config.yaml
hidden_size: 256
routed_scale: 1.5
router_z_loss: 0.0001
groups_per_token: 2
init_std_router: 0.00724
lr_router: 0.00126
num_attention_heads: 3
norm: "layernorm"
tie_word_embeddings: false
beta1: 0.9
Below are experts of layer 9 (counted from 0) of a mixture-of-experts language model. Rows are named router (the router's row for the expert) and show model dimensions 0-255. Each number is 200 + 40 x the weight over its row's rms, rounded and kept within 0 to 999.
After each expert's rows: a language model's description of what the expert responds to; "comes before" lists some tokens at least twice as common just after its tokens as in all text. This comes from a sample of Wikipedia text that the model never trained on. Tokens count by the router's weight.

# expert 0
router,203,221,242,200,215,197,267,171,240,216,233,214,245,114,138,185,163,228,263,263,217,271,190,157,175,210,247,161,180,213,137,156,309,150,204,162,158,243,230,248,201,218,228,211,121,202,225,171,127,161,190,250,266,289,253,298,182,163,208,135,104,254,155,208,202,219,198,245,254,185,206,290,148,180,269,156,241,198,129,216,190,185,241,169,192,208,124,244,243,190,181,244,173,189,239,187,89,95,192,184,153,170,173,198,163,275,160,240,244,176,201,236,225,207,242,248,242,208,219,210,175,212,196,232,116,157,113,193,161,195,218,207,161,249,209,195,195,233,185,197,200,222,238,249,177,237,107,210,200,196,227,174,301,249,179,169,209,200,176,195,156,179,208,204,237,202,221,246,243,195,203,160,206,239,198,175,234,215,255,198,158,150,181,208,232,160,241,230,181,157,188,210,226,222,260,152,218,194,208,166,214,114,226,160,170,185,220,198,250,171,178,144,167,175,231,293,165,187,215,194,243,193,238,206,189,183,214,237,193,192,211,112,259,236,167,221,231,255,108,230,231,253,209,214,212,197,189,263,194,271,196,200,193,160,207,180
Description: Common noun heads. Common nouns and noun-ending pieces after articles or possessives, before of or in, such as part, place, season, decrease.
comes before: " of", " in", " to", ".", " and", " for"

# expert 1
router,177,207,187,216,163,230,235,213,224,213,207,244,198,178,142,193,178,162,203,270,215,294,212,205,151,185,235,203,161,175,166,157,289,181,181,297,153,195,246,212,188,212,234,274,200,186,257,191,126,156,216,274,232,248,218,289,216,177,209,131,199,218,179,222,184,243,179,239,203,138,194,279,211,236,263,155,197,184,106,227,176,161,204,184,245,190,146,197,202,184,184,184,136,222,193,153,172,196,213,176,189,125,173,187,161,208,138,230,206,135,237,234,269,173,236,259,279,227,261,233,186,247,197,227,178,170,220,217,192,195,199,184,175,232,216,195,167,185,184,207,254,296,249,255,205,281,110,184,150,183,220,198,251,234,246,159,233,176,156,173,194,208,133,228,265,128,201,237,187,223,218,140,157,203,226,207,189,225,241,236,182,223,195,225,210,207,236,179,247,156,168,182,241,200,187,106,164,169,119,193,211,178,183,174,102,190,161,183,279,201,230,195,209,192,236,228,190,191,233,191,276,140,258,190,173,139,240,180,164,224,245,124,241,251,161,181,224,243,109,244,187,206,227,266,262,225,177,304,275,215,200,206,123,174,191,171
Description: Name-final word pieces. Last pieces of proper names and places, such as surname endings, -ville, -ford, Street and Road, e.g. Drake, Underhill, Montreal Road.
comes before: " |", ",", " and", "'s", ".", " was"

# expert 8
router,188,223,205,214,156,185,212,178,240,190,190,229,167,135,166,191,161,208,198,292,221,240,219,177,153,161,231,204,248,188,191,197,254,217,172,295,120,162,185,198,171,169,226,270,171,207,234,186,185,157,192,207,195,249,246,267,167,182,305,136,170,257,201,212,229,244,147,214,286,177,166,237,242,228,248,148,212,188,148,192,177,177,152,170,228,212,251,193,237,192,206,133,192,180,243,166,155,224,203,159,183,121,186,235,152,332,183,229,204,175,242,266,239,262,199,224,237,243,257,195,266,212,161,271,113,161,168,202,197,152,225,212,205,233,243,170,201,184,206,181,262,211,177,231,191,216,140,175,160,195,217,187,250,255,281,166,190,131,158,205,152,248,177,192,240,113,176,230,193,230,188,152,170,183,158,189,169,221,237,229,126,282,235,196,265,215,198,179,140,198,143,235,240,260,233,128,239,200,148,157,238,196,200,183,181,222,175,180,270,194,181,156,193,202,283,192,154,202,253,118,314,156,232,211,165,211,213,204,199,200,229,171,199,210,175,212,227,246,104,228,208,184,221,233,248,215,132,305,234,177,170,175,186,189,180,166
Description: Places, leagues, coordinates. Country and place names, club and league words, coordinate marks and table numbers in sports and geography entries, such as United, FC, ″N.
comes before: "\n", " |", " 0", " /", ":", " "

# expert 14
router,192,184,216,149,196,269,232,248,239,161,218,205,215,146,188,207,160,145,191,235,253,248,213,90,172,178,231,252,183,214,197,151,239,193,226,254,138,153,260,215,136,201,203,228,265,150,242,212,146,173,202,249,200,207,232,245,206,139,286,171,143,268,155,185,127,201,162,207,176,191,197,237,174,228,225,161,248,217,215,198,192,187,213,145,191,181,190,254,257,127,164,215,166,193,269,140,178,205,200,165,232,221,241,219,189,350,170,205,209,191,222,245,275,191,199,179,195,234,231,232,189,209,186,209,173,106,200,223,210,184,270,230,208,192,200,161,195,197,165,180,230,233,258,210,192,247,117,218,155,207,232,213,262,218,271,152,249,181,170,199,207,173,159,268,207,167,234,184,211,184,263,181,159,206,166,179,224,278,186,184,122,199,210,248,177,161,180,244,194,165,140,157,198,242,200,102,274,237,131,206,191,183,243,290,185,185,169,185,246,195,163,234,188,226,201,217,212,170,254,160,344,185,236,222,178,162,253,231,186,127,245,224,203,195,157,247,269,208,133,211,254,235,195,237,192,256,217,162,216,289,208,205,185,231,170,144
Description: Clause connectors and auxiliaries. Conjunctions, auxiliaries, pronouns and adverbs that start or join clauses in narrative prose, such as and, was, which, He, originally.
comes before: " the", " a", " was", " he", " an", " is"

# expert 11
router,205,214,168,201,180,193,256,145,219,226,241,241,236,192,169,193,113,200,252,230,227,241,199,181,217,213,214,243,196,228,153,161,304,167,210,264,117,183,228,213,161,218,194,261,229,193,161,212,123,151,174,244,208,281,275,243,193,167,233,139,144,245,216,165,212,182,168,247,261,136,192,265,188,227,271,193,216,164,117,215,183,166,221,205,184,182,170,247,235,185,159,206,127,184,247,143,178,235,189,197,249,157,163,246,164,295,154,234,194,196,216,266,242,212,271,293,241,215,220,217,190,256,176,252,175,169,159,216,176,178,226,140,196,256,227,175,181,206,149,196,262,207,211,225,224,207,162,218,187,193,202,201,246,227,222,177,218,141,211,165,155,185,183,250,197,121,227,251,285,238,149,194,175,190,190,183,191,214,242,227,141,182,265,228,155,171,193,214,208,149,182,160,249,251,210,157,244,172,214,200,193,144,125,256,124,208,227,167,259,180,210,159,239,123,209,207,189,151,239,186,258,211,214,220,166,126,188,180,167,134,301,162,227,200,148,192,232,245,119,249,218,255,208,225,255,208,178,224,249,253,158,141,179,106,186,145
Description: Word and number endings. Last pieces of words and numbers, often joined to a full stop or quote ending a sentence or clause, e.g. -s., -ation., 100, 6.
comes before: "\n", " The", " and", " of", " He", " In"

# expert 6
router,134,207,196,217,184,216,186,228,231,191,213,216,293,163,138,226,175,129,167,210,260,269,175,66,176,194,219,174,213,201,231,166,201,161,179,292,177,181,216,177,125,170,215,205,189,255,242,212,179,168,215,198,146,275,192,233,182,135,204,188,207,249,182,196,198,234,112,220,246,164,130,221,159,209,251,162,259,248,221,208,221,190,199,194,172,134,160,252,204,167,213,176,181,168,243,194,175,127,153,185,240,152,171,216,194,266,224,252,214,153,261,181,267,184,266,247,228,267,275,203,179,213,156,168,158,97,197,209,207,197,270,218,245,234,235,182,191,220,216,202,278,225,222,252,186,204,106,247,184,176,256,190,256,211,222,168,204,236,140,214,202,161,183,293,247,178,210,251,220,167,261,207,176,176,178,173,222,260,195,206,117,225,250,281,282,155,265,219,210,202,188,163,220,235,233,159,246,195,153,231,239,209,217,235,161,220,231,166,262,260,247,188,220,167,184,211,215,151,200,165,257,178,208,172,204,181,265,272,140,136,188,174,222,169,185,236,240,275,101,224,254,223,202,184,248,202,185,201,222,244,240,151,204,192,193,147
Description: Prepositions and verbs. Prepositions and main verbs linking a subject to its object or complement, such as of, to, through, provides, advanced.
comes before: " the", " a", " to", " his", " be", " that"

# expert 3
router,170,195,209,126,199,217,233,230,203,178,249,195,251,196,175,174,155,159,194,262,182,282,206,204,135,192,269,211,210,206,203,205,238,190,205,268,176,161,224,204,167,153,173,208,244,211,216,195,155,163,157,242,225,232,226,232,217,154,224,148,148,174,222,173,170,187,196,243,287,186,140,289,230,219,231,191,195,261,128,158,185,233,199,175,187,190,194,253,171,180,175,185,183,193,212,164,179,93,200,197,230,177,197,215,165,275,195,205,173,159,232,192,291,213,222,235,186,187,272,202,195,251,146,236,177,86,205,177,194,160,237,166,205,237,247,208,154,272,162,173,306,262,231,227,182,207,187,199,182,203,202,256,221,262,226,108,250,199,174,176,217,154,178,239,261,126,209,213,253,188,237,185,182,221,182,192,209,248,203,200,187,254,232,257,192,180,209,245,182,157,162,141,226,195,187,119,294,168,168,208,227,177,256,212,163,161,212,195,256,171,179,215,188,190,224,93,177,160,205,210,314,178,272,209,148,118,198,276,207,159,227,114,218,253,135,232,240,227,118,235,253,224,212,193,221,234,163,258,289,266,190,180,178,157,162,164
Description: Table cell starts. Tokens right after pipe separators in tables and lists, such as country codes, first names, dashes and field labels, e.g. USA, SCO, birth:.
comes before: " |", " The", " John", " G", " S", " He"

# expert 5
router,169,179,233,180,177,193,254,215,226,218,193,182,147,136,151,148,151,208,208,206,185,216,134,73,161,201,246,173,181,230,171,178,201,153,240,198,166,263,244,199,187,108,225,206,210,147,188,244,148,169,164,187,194,224,211,207,224,138,247,181,93,192,280,196,161,229,111,194,218,145,243,216,233,185,190,152,269,216,198,193,189,191,239,178,196,170,180,197,235,163,231,164,143,179,176,123,226,245,119,187,251,150,231,244,190,269,196,227,280,164,253,230,262,324,252,245,245,190,210,239,178,210,176,228,143,175,208,202,197,177,192,226,171,206,259,227,171,217,163,135,224,243,247,212,198,191,118,218,184,180,233,267,215,232,221,151,182,197,182,160,150,162,235,271,230,151,180,214,178,129,230,213,228,211,228,180,219,195,274,219,163,265,205,234,223,171,187,194,239,178,170,155,301,245,224,138,222,241,134,217,213,182,194,218,202,206,191,195,229,218,205,166,253,174,207,156,263,176,244,249,267,162,220,207,179,222,243,200,164,144,312,219,158,205,161,252,211,204,143,231,245,231,233,159,233,254,177,314,230,253,142,173,172,161,185,177
Description: Line breaks and punctuation. Line breaks, slashes, brackets, dashes, quotes and heading marks, often in URLs, infobox lists and section headers, e.g. uibk.ac.at/, ===.
comes before: "-", "|", "\n", "The", "In", "=="